Weights of a small mixture-of-experts language model, trained from scratch on English Wikipedia: vocabulary 19601.
Below are experts of layer 6 (counted from 0) of a mixture-of-experts language model. Rows are named router (the router's row for the expert), up (a neuron's input weights, with its number) and show model dimensions 240-287. Each number is 500 + 50 x the weight over its row's rms, rounded and kept within 0 to 999. Numbers have three digits each.
After each expert's rows: a language model's description of what the expert responds to. This comes from a sample of Wikipedia text that the model never trained on.

# expert 35
router:521390481573423498538522551546402487529560571516482503462419434477550444537470538533477605440494419497448421540468527444427497514477567469611493
up0:377456431591501502524527554535533575534542511508499491446515453430527505456478500466486501516499420518459544585500469508538464462501533524488426
up1:496447566425435480487454465540527404529524527553478552504478567538472485516496541420452508520487547492503538529468535455569430443428508471498517
up2:477488508487451460621496549507524518464582503453481554513456485430437537529612511583416504542472381440533500539530497450383567478539475573509477
up3:416496477459493444518499414426574486552451587536476561535597486464574502478442438395408531491500510568533511473532527457469553464529434553466460
up4:485444551561565465427550482461442477526529477397414619431486487435508470544422526475450510484423486581514454534445460420388490569451468423550499
up5:538424515458430539572506546561490445427512557576476611484475570499467557530423463421525478485458493484568495566554522470526517466524435579471507
up6:419488442507434524533416429465429503487540555442485512498530474565519489494494438438409567461540473399556532437402531510564572565424442492590510
up7:423396533514483552451469580545578486525468393469518396503439456500554431557488509505506456375458437591445475507438511482562541459482492564467461
up8:611510517531483559493562523538478489505511549503481463479465534566525443497512579514503522419475564503520521460595463520438422526563588561522463
up9:510424584484473461502550503590481481569538501541449447558594508529565525463457475452470410525596468424533501553542460460597507466485505512481475
up10:527448436541530468461417536497391477456500556467530464501410489540503495472472541610534535490505450563513445587387526475489428431545514460606475
up11:408505569494484588462511454464578448456455530605500465499497518452492410555478506556512508497506559455429513501420562379519428566413507445529525
up12:449457475415454460487520536522501468468476382489430546550445457514529564465516563485414519532550533494417530494516524553493519436490467502461380
up13:533515433465544552492571489558505498541505425496531545442507619589484427479552529471594509549498594482612411477488526422589542523484512517518440
up14:485561551527540453499452478516488475512486605491478482416431581489427551502472489517429558543430517529528504449411479521452514506453593544585474
up15:491516433491434605560492498513507528577513520467480496469422473440477518415520381464425520432523467493466442569545485480549506534459507575466492
up16:443501513596515427439549481465460482476535484447508483526387484560461547570530457520542548462463546528570409472510361400500480521519438531518551
up17:608567448590571443573588491452508529388566501481471493444443490451532508443447480509502484506553526395494444494460491589489447490577528545508551
up18:511550552550494462540570485490537595505556422526548601580565449503488515475458506401541484503491483479515426471446469366457428538489472441555497
up19:514439371438492521497535604585402515535475538494507477498584431490477455523408523525540463540551543490483481450482559454523529503488451411470497
Description: Sports results and tables

# expert 7
router:414589436553447473562529477522507497536467540544469462469432523592500404544490532479488527440497523511535392517554444448438527607554537491573525
up0:537412559422488510418550573588520532486524526505441529566522522610592634529487522490416540450516471464427557488552483474458521562425491520542479
up1:549630454480473490500593473524530573546508471550507494546508512515465580523484484400469565577420444499467521498464530535499514498536492445506542
up2:481494488576456530511431384550608533476477425367569468466490466465499510480610551466584566475577510444481484515501506553611448589427505453358509
up3:424485510583467422536506423483476547506505575547569450413438488507457457549490535492504406508396471527459460529537513443421408445487469460535506
up4:514423514537477480483504525570523481536485451469507601581453483538394447486475490458467500495534518553539515520509436531544483478553502499555536
up5:425466379460508502521496489571439425575439483547551596498551392539583528518481476510571470477510540376511446490555541501472549552594436542549460
up6:467425427439533551580493512479464488468527507522538540509479441563523448455491562554547458455449518416496454544558496519547469539489511535509605
up7:363546477571502506487514455502543555521535440489425519402498541561481339494473510527493527513391427516529446402469547434369525493476530471478479
up8:492414485583506527450457439547462498549533513508384437509444487521474538496508544414496486554594535519528471435361460586497488582541498486507501
up9:417555467460509450529369597486454472574494479603662472506454547447477406526474569466429512520510475505483473477443468462548545438432512512513526
up10:468539457523541504491481470481486487562543532527563459563446570432534409575511432571447534434582548528476550493501499583462498473542487572484523
up11:467497419519486526573455517410531589417383524428453485445481443510480514541502509449367453435492479525472434480556541533570513505477528508521333
up12:412492438580479546517492483626566422450511564539484550470456555473448417515463504501418445593492456421425497504541486419539528544546478521503455
up13:432532425470472485491533563457476468424506457546516518537541521485527544481465516525560482497577444465452522465564523447528480401497444513449547
up14:486468568518478509412518512448498516472574466568469557607466575609487520494572506477490507539558501448489554524536589420483511496477425512340423
up15:501480509465473495606445458550499456444513496549484496372495498473494443472502473471573524516562469545529506579492522530456532526606477591501575
up16:553604416538480525548520515595603487459491543454493511531455575444426456444562581499549593489484544512565481507498529531489504590571521544539499
up17:468563506438508527515371454429492509447491478535528415494532485484475469462438490433549508490563524542463522484554447571476471529476510519551551
up18:440460523539496525470556496452627482519403503571445437594410511542438442486514467464556447423484607496511429519492469463374572548489502567417527
up19:442457529383493552614537515557484494587498425547435527474495471570626499573488485550445549553553463564506425548572459490530476504525577466497487
Description: Compound-direction hyphen pieces

# expert 30
router:573448513522342541498503498521465493613476445497447490466481559463530431580508549489512500376569498572554419452477472529457496536528491393433480
up0:422531476452422455566506437497424513555555570536429524488435600470465501552563526574499474561423462528482500562448471481473582472481523480536544
up1:436520531436515555461584435420546530509470486531529525440562500508478503556522492571445431475618495479467543489415521489547493540510472479491563
up2:522477552581485516492417512539564531502591427498400524424488489475474525561533511480480535536509525484523455439470470418445497550544469455490497
up3:564535475496449497673510471502511490581628394494455490466425496451493555583595460502546390518572464505551465458577400415547515529532504468552477
up4:482458530390485547381480529534435510359475503446469520568456548597479488532527526549530527408501515434484567479608409551419520506532470458444496
up5:483558492543376518521612538472491482513495513485571432465485429531504416472513519467501503498536565439451438399533598474523575544520507487568600
up6:481532510474436421419432519494458444576428375486424418467493556476366474602470542463543441465560504520504491488554424499472498519520493521460533
up7:516519503536479492565515518466497448469502513466543535514484506573509473517469516492422504469544453545504525581456564424549454477576509429463440
up8:458477533517456537516472463552420568527394493503540503517536441470437392448579530517446399412495455473515477473508551411459412505576465550492507
up9:526531467447418619393508461503433401506529469494509461445471529432469436428559517441554531501559476472470383386429499617559475515584443583523428
up10:507452498513543480484582480477460514511519510521435504484421512508433500498457525458508520519524509507510460377494522606490540541532504489444448
up11:530578437474530440562652461534453573422460419497533528519471467509455468481582418551506489557555567451456412525460475430466513515504495502488492
up12:468478466467514523572449454552458586488520382537514467430548484515507511638537516529454552549533507478610532470528520477442482503526452446470451
up13:549538495522455472538470544587451454500446474457507446574522521402531429545481496405607555524588445623513582555462450512485453453486506487356623
up14:503506444508585494438434584414452473546479435439582505532549557582489486492439455458600471446515446478547564541518560597456521507464475519467533
up15:473472511496507465560532516444465521530524423448515474487517584480533443622568559497521561504500377453516471485530526468503458547465532493476501
up16:440498427521387495538479573547430509396520587455528530484493553543513505564411573492472568436500553479476456627470522480522454465473553492436578
up17:509491413520412445582502506480456539496335558532506478542483520477531493447425573414443434483506504468433448385545483533552449538513503553518595
up18:494447521497512560555550477506589517566548487471473467524506505505505459466477465502394560410465547459556404550490491441495526562446489426478465
up19:533521583435461467566487517515473487528454449463584551460540502461537490524505590499503490455533486556506545353417466547561515488501484471493532
Description: Mid-word syllables

# expert 12
router:538489520605427505530525540520498523550615521434446450421397524444509475526502486434510553453520451498524415617536481512465415524577467473537439
up0:489449452498422499523415539504511518523521538449443502494484516447496461594603591455521516561558484462464486512470486560514474458443506525503519
up1:464532501522439461563463600472594460481428491491433616534485524491529531497597530513556527413559465539422495532489608474407454487465451511545445
up2:355462434566425581546397585593490543585514514530507510465525459516504511472525550509544487505481488464446494502440471487463371436544398568473491
up3:494530503440387502511439517575535529462500512474439439502460611490574458551476518468514564444573566477434421525567550508485477526523532516475504
up4:478497501574385424489513511487527593470427543525515479480418549436521541541490425456544515401483476579429445487431505500559510544490476472505496
up5:532540491639483478436556555510571541481568500499424471431403514504548605522487538575494645453445535425494518530452454445508434495472475559484497
up6:570490510465491446467467478510494547514537439597385460560473470374535479448583575517512470457444532495615434568439458430503483470543470456424524
up7:535446449526426580576551492471515579432537550528523542566553484527498525458541461531442516429559503493483509495494488377496579493568491458476390
up8:568474470488504407507537421469483481461487439528544411550554559488567510541466498454501508530481513567446446485520447533487460561518527546598459
up9:492488490442439516535495497446552601439495439542460549479569519494473524596441482447457530469452472488468504547529517465497410419504464552505525
up10:456443526561541540573503572589532547537521573379463459444561581527510566471485492482481616527435484491574410487505403455449502524506380575572394
up11:481450435515445446543555559633518524489527549442427524518430495517583488588555600512501542479520512452487470508483512418469431531410514501566451
up12:529546423479404516511461537481410450486368475471380584449574459488490488555513519505509539475480538485560486464591454519409512468556549514553456
up13:463494518509419472524406443527524558494474489516509433586425462442522543467529564501503406542458436498455478511467535470514483476501513512563548
up14:493445363536369603516449527537427477605503554461494495454445462485519544441482478511493557471535428445464537492473465549512449490531598528513430
up15:502502501588397543494544455391453457420460479510534508444498449520514438492522466509569482444531467444421454456512445450481386512614439512406588
up16:554473462577508557475518549518530517506543474528509623491466488494435526509564481549385576413493431484539560554488515473497501473552502421446443
up17:488486496508490436420538463524483589506560559529535477478442504498369512520558527478513503515428470493493518526491569514558497489464455483574504
up18:532475455538518464528548493550440531455550495499573461433487501498478448416558545404477501427454477536525442505527390534534453489457481526486584
up19:412510457571492463613539502555442442552562435529611488422468502505444482530508519580418553418395439491486551543461527479458491512443505548470546
Description: Awards and competitions

# expert 29
router:472482544579452538535538558549433560553482507494463495396481518454490433520518506561524505439448383457534528461565462550449502537495523457536523
up0:578466544478457499494442464563516501537517527482489499525475415549497356512550514525565425436474464430512523502462510529480477477568554432544566
up1:358449550539456624403490513560497440449636468454578563515480541485540539477482541504453557516405504508511467449509425406450462557493498552552529
up2:598415467555572477539580556513534555459520574484562537517405489525474548496428572519459509404415506573514459496596495423377494423543545536430454
up3:531449464545484503441516500576511546485430443504428513520422584519545383511557460537503551505468507498468395465493514514488456489560473522511460
up4:533504498522485417486522457531536509558544517596479495513534522501515398487508507523584602448510414499569528568535579607409503522522490465534553
up5:452458512556446475431500540558453529540574513467519493522432486484554471466473582531484486511466482440458487483512469540474509576579441507570532
up6:438566483541552458522551459555531526458524538513563429494474445450437471517478494452460518505490505489448476498478585558523517519440571579544553
up7:499500518534481537478472529441512498491526551453451471455436412487499600554514560516453558506509468475503425489514544531479538498528616500487507
up8:491486474468501489546494458492519409561543432519453514421476501552524513468543508490489437499481442487482439528557617388422488519515558532486548
up9:488413511548508457522449489461523483450514430562586545379438518418496537454539518619474452560489466510483460507498458419513433518451542454481522
up10:504460555468498545507464565473343511495501567524490485436481477497548571491524523549424546510507438504431522486461425551543472497491489527587599
up11:481467500558466523536522488377477470569474569500459381494427495509510471491464523498541444497587555491441422497598494538449509447464657500477447
up12:512365509494434459425510547586516540437520458603446531408496455435469541531517521487419543473555509534440552497498493512479532450506465390484481
up13:539465512589382604497527568529548471421481494560514495590454505486511435570510463538538617441464535622549516513496455516402508451454470514495476
up14:552557511429457540556519473424412512450572517452417423496569508385493500571486507392515471523537486486483514519559518565427512539428525535508564
up15:632438494477449579544511525527443444575386527574513586505547477469518477555493486491525570520480444471454504518431460507506535541488499555526600
up16:407597541432411483558451462545425449565482445444475526419507587509494473500468495529437472512461529534429498402465507472560552491393478413478520
up17:510494545509550586583427499477530523532486473420549525537476497518482466522461490568518477481517509538434560525421527491452452505505475486523433
up18:485532428539503616470515543551530521475497470480452478553545490525470468549492544456518456500477498398491528469497460540466516443423496459453521
up19:559390528526476594523488471569557576549519463497428499458486456477569461556527476576585469500490372509520599385451478557514516550526448529454560
Description: Name fragments, line breaks

# expert 52
router:497492425581442477543474516489507524536485597514498449443478595459462499538524555469547505428550470473576449516543524476403502484546421516521523
up0:428445463530464570572555514558390544532521486536502459506544452468509564501552528455484570492529529483499597541520446487521420400566438498507487
up1:508495566527520513574490422493486542551447553563490468448534591446512467531564545418491532437571549528533436431459516541518537513536514519491474
up2:540502529510486371475474494549512410547424568467558586474450454502451468532547499438550528456560533393534458495475494451452569505534558447493537
up3:503484508570491584576595488498496497436487541574636489415475542451423453525562562474419501517511531496535436404477422481386515488510467464543407
up4:459456520524418566493615586515523486533597482567455446456477520461547433529431449508490518525503526463520422578516477445515558517536591428512548
up5:501484451429495506455455601468417533489590618451482448509409463538517447344511608413521471560463489502480453551447385515543533582470450523531568
up6:500598411471511589574517514451566445456375516411515567423534522465467500458469537499509439510569461527532440480485492432535479446477535461581503
up7:482431472505510455551520565551502482482516517441540539579502537491494533527491513593491538518491544541384479493453501501410505457480514580476532
up8:522425461506481513578533514420614506513614591543427470464504557461481575477467491510469496490464460556547386500568494543458536500461495503433438
up9:558472467433506502436430462538507457570572506639442414494523658434587485606553494479549521462552584536564518546512498471401582491504598431425505
up10:515521551522488445545536470587555495473512452456412455522471429577546509458505500547564469469533399486529485447455518470390479494524495598536461
up11:503463555483507463466455450548481570610504509403501504482506407561482371530509447560567470506416508510481479525511459481414552499519542536441492
up12:482436454417487513394419572501460511460431607537522495543500465526572483492506545460444450444422505522499494526450540541510442524471510437520419
up13:434504529585464489565490576498534526553504521494481459605432499542473497444538520538443400456581539490496578489513500471457469401446562623448480
up14:616470393565472495517519591548570428520420440442404555443520518539560459515529562500555505547538544479468478593450523464359509425467394470486457
up15:377484541576508444474423450547543516529523488570539545492500519439464472485587426587481476482483490443538492566489532467435589504451561436451562
up16:477520477552490433512571541543413436426520419373562447535571468502439482401512404482548502499638513493417410543532484496462437485546478513510537
up17:509490460500532458497477569514458530530538475560576498401479513522523481531450510501493561484424514474457467475525546379418594563475477521586541
up18:509493371533444488496489426441557570410443477403587505479553460466486431462575473492508536477528413457556478467507555545558480531503463420386480
up19:477440498475515495518515542492497499467508528471442498479520430521494426542486480515488528351434557445562421534486544466506543660455490478448452
Description: Mid-word stems

# expert 3
router:650517502543427463559452542551536537533469577458383489428439582471504491593479606451571593389513481511530363518471489489405476635507465506596538
up0:547521393502586477521550525506472493511525497465457503440455435498484466560483556512531542487471561489485437540548609484554495470503565515533518
up1:535512412511509360556507527519490457494387522548426487456464524548442436542431442455535493482563555553477455590555536543418548487541468430518509
up2:546537477505521540547499496499484477573509574448533540422575544469577488566550509639483566488475536470516511469481539444513447555539541571465473
up3:504444568536498472499497459507471522498472528429489479530511543558516494512465508449527553536444441512587448483535588536455506518501495563453503
up4:526485466583583451552541481639483445569380488472420456428461460525617535491484522590415446463461494414498462455465414498484514490496527524453577
up5:530455461452480629548503564463442545445458466474549535517548553459458492405477535552545509472488391491406440461435550528425465515534363397594448
up6:494513530488486466515447467467553441498435559525529543440552434581512515497480511536536502509476459490440515508414461486448544523449556531592470
up7:555513455582481461416547466356497590464543551534512445425536506420469480539475518474578402501522511482520506551510485552503540493520397542318553
up8:540567550532434488502417446517483459589413480487485504501425573572467537510496490500476547434474490510578420539400506499509439574507477544548446
up9:472462400463542505468469494496500521531510458567387443461534587454469507495484563403529432550499555486509479486463480468498527476465427568484568
up10:569583536531461569479452595524448486517453398508539527530523491460407449499637533499585453502536536566545502438462482605534495527515420506581409
up11:440521552433524624486391484614522481474475506537545501435508485532484578614610544485506530445488540385558514506528522473525509514518491418564462
up12:496576476487525575487535517528585534488454440479495368546517572545548464588405568517490522479442521463448369526469473436490469435472586447513504
up13:551506604464451487519526463536473586577505467502586516508468552513501507471513482574502440549491505483502544480495484461601483513396449514502513
up14:517502525398494434530485449575445452423496446525561567424478470448475452579475523589527552522495487516502566506471454486471515477543557473571529
up15:532504595530492542556473458541537506533602541454479411443502481525496450456462479553493549558607569506511493439492459429441562575558475519521480
up16:395455505449518528533526512552571367582482452542492507489551556463406501383535487513446590435423505500440537489528480535457510616536547492537521
up17:486462511515495387589385511548467423488517518496506547552480617494514393558502507504546609434463490543482519508515487490510561424486461498440537
up18:558518555462392492582539464501496510438466547578549511483527493469485489554569563497500555505585470570542445503461491470507549529530520484469499
up19:577483509584517435545427484497550541608489509506433501367431454466500434464467547466497496409369454493515477526505601466532463598459509428523509
Description: Mid-word common-noun pieces

# expert 2
router:510605443550467456656547543583449533563506586504412491385386525532548505497450483486554473533589565438500476568503483543409510554624412498456589
up0:473599496573606498548509443505525474512460473415421496441415531470510534659518457602494526470548464460590413504478483492476493497500441453505613
up1:477528404398513606560551573459564434506529481482447424504491552484515448416411506549518493514478559552517494536445467530500517438521566517457432
up2:526500451491490470542529519506470550490378506441491433525584444458538479497518482498493531447582623459505586520444523507470540472551500452511556
up3:511537506488500447491562479544476476571453547507553487542594484569461493511432532480493518438476550454532621536482571540459472417488495492439541
up4:513508515627484452486564504437566503583471527335522469506546496553523566501540558484517531457534588488488432450487437436468479526567452510543612
up5:435442533635495445496483504427483481505557477468551558404448448551409525513585467521509527500437482446401530534520479575515458565581505371527418
up6:447595443493500452522451474546461462548441417548520522419500476448413472517535536525480530530550451478570469556549482546490452433427428517433517
up7:455537506543522446553503395474525433438474486563536563545455463531470577498480503575483503484467412467510404494522421525427546502499544451439440
up8:538524468541477467536423411644524475541491607547524470469461474497414441519453526506479568552503472446528493464528507483461528476545450486514521
up9:563552458554450441552476508498421541515485583497487455473444423534452531505466530519614443540509553508460542447431404546502431565505464494499574
up10:577416538532438502577534503497472608479518516509510479397479500490497481546469428541577477509479458397455498391505457536445510528511391517514506
up11:501599580499403412527484504494505573527438447594497606417478428525488471474559477558599389456499471525521484522522569581441446558545506631513537
up12:490462503515530423531526492438513533523585527547471554545457453496535608420452473521612433514496473478485523455564493520523410465431561453416563
up13:478561449434534532521499545428476446522443456498492540407552454554501635458566499480426538469406569496549444409523511472468514446397546534534491
up14:530597428559431443480492479485496445458421502487411551390442447526485523644409456574503521453499471539511528500434543505534517537578498508479539
up15:450470451450511473503457518560406512551436435534580505558517523434608495460510529440409493508502493441533514477460508489473602554522435472579548
up16:508514311490433418464469556488480483511440559596523495516510514552445547486491430511544502492527438457533537584525562445515508477506458460448605
up17:489471524487516394564502532499473512532454527550528427463420515593492513490471504540465479501435526500507504541585464482436454424534460602508533
up18:512509506547438538429484486559457515484422614475448569493476514498565573474437488545501441546459484508395460449567482542393536455582474541524466
up19:452548427411439535542503499437405514488489525481404457552497456483536558424442516575490500509541494487500502589545534393443448475469472474468444
Description: Digits and mid-word pieces

# expert 19
router:544542475493455526512484509525417561488441547524535475436495503506497474542545558487511528424530516447570531504527487466447459491490562455607498
up0:489450520515491398500539434479466453522526583654543483403538534530577500477544527608520529563519462486548556558536516574598426457477560394437548
up1:563467525453455492507420496530485537545489464438501481465521464409494447566538502342549441491445511515506418501501388408440502453493410566518607
up2:517501399425501493560468451407469482394464471453570554499496499568517466498429512504547591541517483419617552534555497436482474581525556453486627
up3:437533538579435433474549544551581547524419499511497388461446510487430534450554434564439437485523456479505500574457598481487592468479545507399496
up4:496547552459555507582568435610563517598482504502455566470520435415496509501534486538542538443514492534533522491548513524447481465449538430480570
up5:454500434417404455537561490502450524541413574418516464455491481533507541451464536484419463475523582502474443506546406462495461419432507473518502
up6:504535428510535482490393514566494610369589444470477499470557458485512630531551540535494449452563542431565512469488534470501514510479527499603478
up7:476477482571509455475429461455454441508449478436517525447461512511524520532537568413488437448424423482510534562372530512492603494561514543524485
up8:542539449449513443604465469493513535525471484468465388464458453449486438535479549637522514453530541504533484601551511550415499448606504466478506
up9:566458591496524510523547525528453558516422569503569434455522516498433495511495540494562563503502500552456579510414502481534435444443483519500375
up10:511491474552537483422527557510493465423579551517566422432522528559547485541475622494442570439577449439452525464554510399452522496538538571524551
up11:512477549472528569453526516594406604524465543468513411473492452498543531518452479461516505481558470450609507510580433484556505546532459512478519
up12:477422451461454445456471549512527375383506525532548452469455483520564442456549507470592512506482465414510378523545515556468457559483487433617522
up13:425483533473451586528471483490483490476470446590551465485439558514435474552551517547484436571586488483499507534532486399472441501523475434518426
up14:631542532471473523510533487521467500423595451437525476472581507480567503541500506519423493468430410363576508571537522484543489442470585577515465
up15:441522519424380469481492510472492506488507498477421572499377453539499507456347521503522518503526590540489516456388524425486505495435470472387521
up16:488459533628430442512584473463501450577513543520589549348557532497502567590556549513475477518526454483524410620484568461515427550527567496430444
up17:450422530484488460562496512597483470555409518549474494620509524485521521524441538451457488569468538478481513582486545391482606465483466454522603
up18:470501483423446453512533488498529496490628512524481527582453454533477507631548520511504512484549476453454471443522481476386501528474530533483556
up19:564492538512437563531431520529487426447501432586575550539629550511555451521573428489452573462484614518446475534515495449441440504548477456503531
Description: Inner word syllables

# expert 41
router:461549466536390492537558591560512548541533523451514493490525481513533407565480516533584517491503479467447474479529498492467515544503430499542581
up0:555394476417522537467525536486515529461476458395478546525488417559465493585545487520538535498581445598546496556485500539485460574555437470530501
up1:419516452481492510483490539484446514435428415470585505484505484466476450469572569489508468470531503501398539520520506575568489564412532478523560
up2:473561470498494515491522565497571509467473480530471503523447516432453434562489478437582516491593442544445397470503596489504513510473567592474559
up3:467506548499468492543580423526568525541526488428430507558501535628486462446584544587584509472506471491539489445499574525503502469454527523521469
up4:430514480498530600486584505414451495502490498483537549520561496476497516550465458585519504515506496531483497600544459478541418546530477488479545
up5:494575522402435482516421514577518562413492472558565455582502569481477482491587450463451580368537508416445517567541491512504501511560487402436516
up6:496462516490509503470399579576507465563570504526491607552413530432505432469576445582528502509406483457456438420419481454510552490461491437530619
up7:506458491567533393464460406532502543515470535447495549524492409538506586495461590453554484602431536569485512604414504463452477448475529450357480
up8:517546532550492511478468468500536455507488414472504475584524441471562491509450475466526543537508472497571470550464518527450545519500569401478503
up9:468455463499569405512443512489452520507405462541475567487485368467487579533408536506526468518493546551452528602492455494562498472521462463540518
up10:414509473519495491513491549492412468514526414426455502488491486617512471514466536407405558499512503438437353473522529494541421515534421449485530
up11:516472416490522568555570545567487546450441446472524452453406493558502469529495577545610503443528550474491439580495503582462548578531432551484591
up12:481564545537469532530575470496476520549508540383441538445489553499496445498502481598436511493502540554424360489510485521524508430427491548576472
up13:534505475520373599501593567478557531498366412580411544522516461462519433477463464469512593467570556417468390537604569554415433483517576394398536
up14:503543436566446509585452579540508463450563528508474589535545431536446395450558545522496511467603516469446512494467533481576455608527532509434531
up15:491508546438457510443457497494454523469471479551502474556529493551508482488479468567527420506465435440470431427467504451475436451508526459521583
up16:508469575485555520526494451559390548492518554552556467457539601550531507564455441513462501496488494480499578486454460469543402445530561477614501
up17:453412497564395523553524462497537469511429513545487599486465433509486387502561490410471486518525442446555484466517523454500460495500451492464488
up18:556524488560374567621559482439390483568478580469464525483553570532521422526398498507586483524546513466497494513530475509447396484494460547514564
up19:474637524521463466443517581470513476555596556461535566533435584514412516463514491530549431424455482479498443486550427605452558507432469500509410
Description: Latinate suffix pieces

# expert 23
router:490456436510484501495489393502464446505536523558418486473505482415491430586455516463594485470611465472527543496515527492451448531552534476510520
up0:553540611540458469585483457440492480403548482559438491542413512480511400518678473452513531467604498473470499442490514561507444505589517502538415
up1:541428443510469474554464454538548512557547502602434595480480494512541525538478601573467450521518507491411529478439565486454419585502442450473604
up2:440453486464396525541461526522514503487453391489451498490457447462471405514497571552543513500418502533512490541518530476352440465491478412548468
up3:537564551555445516537462414427498482477424502495477576532449520471478516471471536576581427580521469543565479502485550536499491479497544502415473
up4:394464475530471493420539423492461498499409510531516477502506530522597436409478528450542473452552524429646525452522489487488514589467443513481502
up5:376530522485459611493453517461499427565446520576444571426511478408456504505523540488439502438482500513521541504442532433504431439515519543635433
up6:558550507504466418459501541560485482518470484534507453507468561593499485462491547477408490490478518539460410491474488582503483531449499467453575
up7:422440464567573509528601450498514465438527435482585501525557386500487504508408591414452524409464432545421601536473561471425535364534537411496500
up8:479501516433538428535380505477537518533518491417504544502546516546513468522551516447541535487551522467548495498535621479583501602558511414507486
up9:506457441483442564587572528540470537538576522514503537462492565489544495559490509538553609527531368469516604451511465519470481536504558494519582
up10:475430513411571564562576526547574508499523473549512571536495476500613470534551538539483465487472435499480474467509575544517506466432469499563496
up11:527563425485480509479621470513499430490531537673440415493478578448557467594505474466494417511524463530566604502508425490416495467517497489394413
up12:438485492477450527442505460471498405427395560520546486507442500446482441524390578507514496567560483572497437474518527492505558501495534414479491
up13:460566526577521444485445459519541516485507555598478493465549550527469463489468481583417437423453495411543530499462506417567445518470521479493504
up14:545477469560586477524499530522454508442485554405424450491456476529415483442469525566531453426556480434499543490533471509451529441519502489449420
up15:455446403578414448523420472470568521449522468426464472519518480516421438549499402533472475464555474496562521504613522552565487559453537496429464
up16:544582454481520509444521436541499493567472572452429467457532486459570522510524477522566476521545557498564475437502627560497578576538435520428574
up17:530513407546427486525520392430535535384489540483567577561539475567506526518441522507498421491470481469577570435496457534515589440566449461429550
up18:531450532479374467466463481505482445484549499473465506512474405531494541544517480543465529510549512497442479461484539538567582501516451523505513
up19:565458525522527499548433546592404475565554499466415448491559438626553484482512484502477477612488537469532437511533569556481450482505406509546538
Description: Mid-word fragments after capitals

# expert 1
router:560530446609464551519429538620465464524541509525521407413481521406509375489523568492508536372449555467591474540471426543466434556605458494539586
up0:456501427436507498569487481573620447544495569514500508455509526536468464561454534434508453433490561544455445535511525490474517516467501532591632
up1:461440406534569474503482526563497515471567517518492466458480515427509516597508590593531415406436494572530558573441550550473534488567526473453543
up2:494541541581471553566510469546517512447480454473481484446462468466553485488519501440497432482495544467521559491504507532480555550500491590540529
up3:547504534561435510541513516460560450486417507436481467493529476540551489570578535420486528460624508445553436576477416497471494509480516563465609
up4:526436539445458586489581522501450481534404474511482561569573458469510453519491610473503507495515525464457519409503466503527479474471426471511538
up5:532425581602542462523415606512507487544527476507580464522492471579535437482433525568496524541511480571527504389470664545447472473465475555543514
up6:584542542426532469628580589521544537564413493480477477442490561507516481506451423533461484401438483488543516456509575526489592518531528420462466
up7:499501458564398599517406494504457494525480402479433489472433473454495550491530484471503500454480521457479555487525472517507492518418506509543521
up8:537497454393475452491505530407515517469526505519559483393517504456544475441498506523493529460500391440546500541459526462475467588444460468518480
up9:571476460452491414548491515489566490520459467512462462527512499519496517558503513470501498443474503469493599504546503433495558461505497529488593
up10:454549532515524366415467515505526377519492494467501477382449505474501424426417520539501473474518429527501541528488555464580595517511498414502609
up11:531443449475402450518546575521536480550517433491494477578559598433596506448583540506518488530512529462530499533522417435453496467556512502571582
up12:528538464480484551537476574496537494507452518524482455434453496454433490479469578496535475479476494458433442438502489461602489476490367411515517
up13:524460482484556595457559505547568484451470525525492524572477535425496556508529448528590530463521417499527464557445499473475581409537511448494484
up14:508516505602518494571480449557534536583453499512513415543487612516515465538421511468480483592495594524524489466580447547529432563468538500540520
up15:548559582535590490452468475621646492528435495567493579450525469540497560504431549530446537465560461506539471425535448572398504500524528481453557
up16:518557545471447528423547577462501468465509477553529528491526555482530454550529529454433486472549504457441484593512519544554402496506489504483455
up17:571541510582541565431535457604594508553502474581515502562470503515444568500526517480527544562472576465633446482527440515478506500525453405569503
up18:433485496568446623402438487443489487466543617549512548547553617540524424407474457498555503453482534409494530543472539456597483595512491477564533
up19:502506335566516556474431570540484517494555481491523485477422502463452509493432504393538562489470527449480472484533425445525480414557526504458473
Description: Word pieces, table separators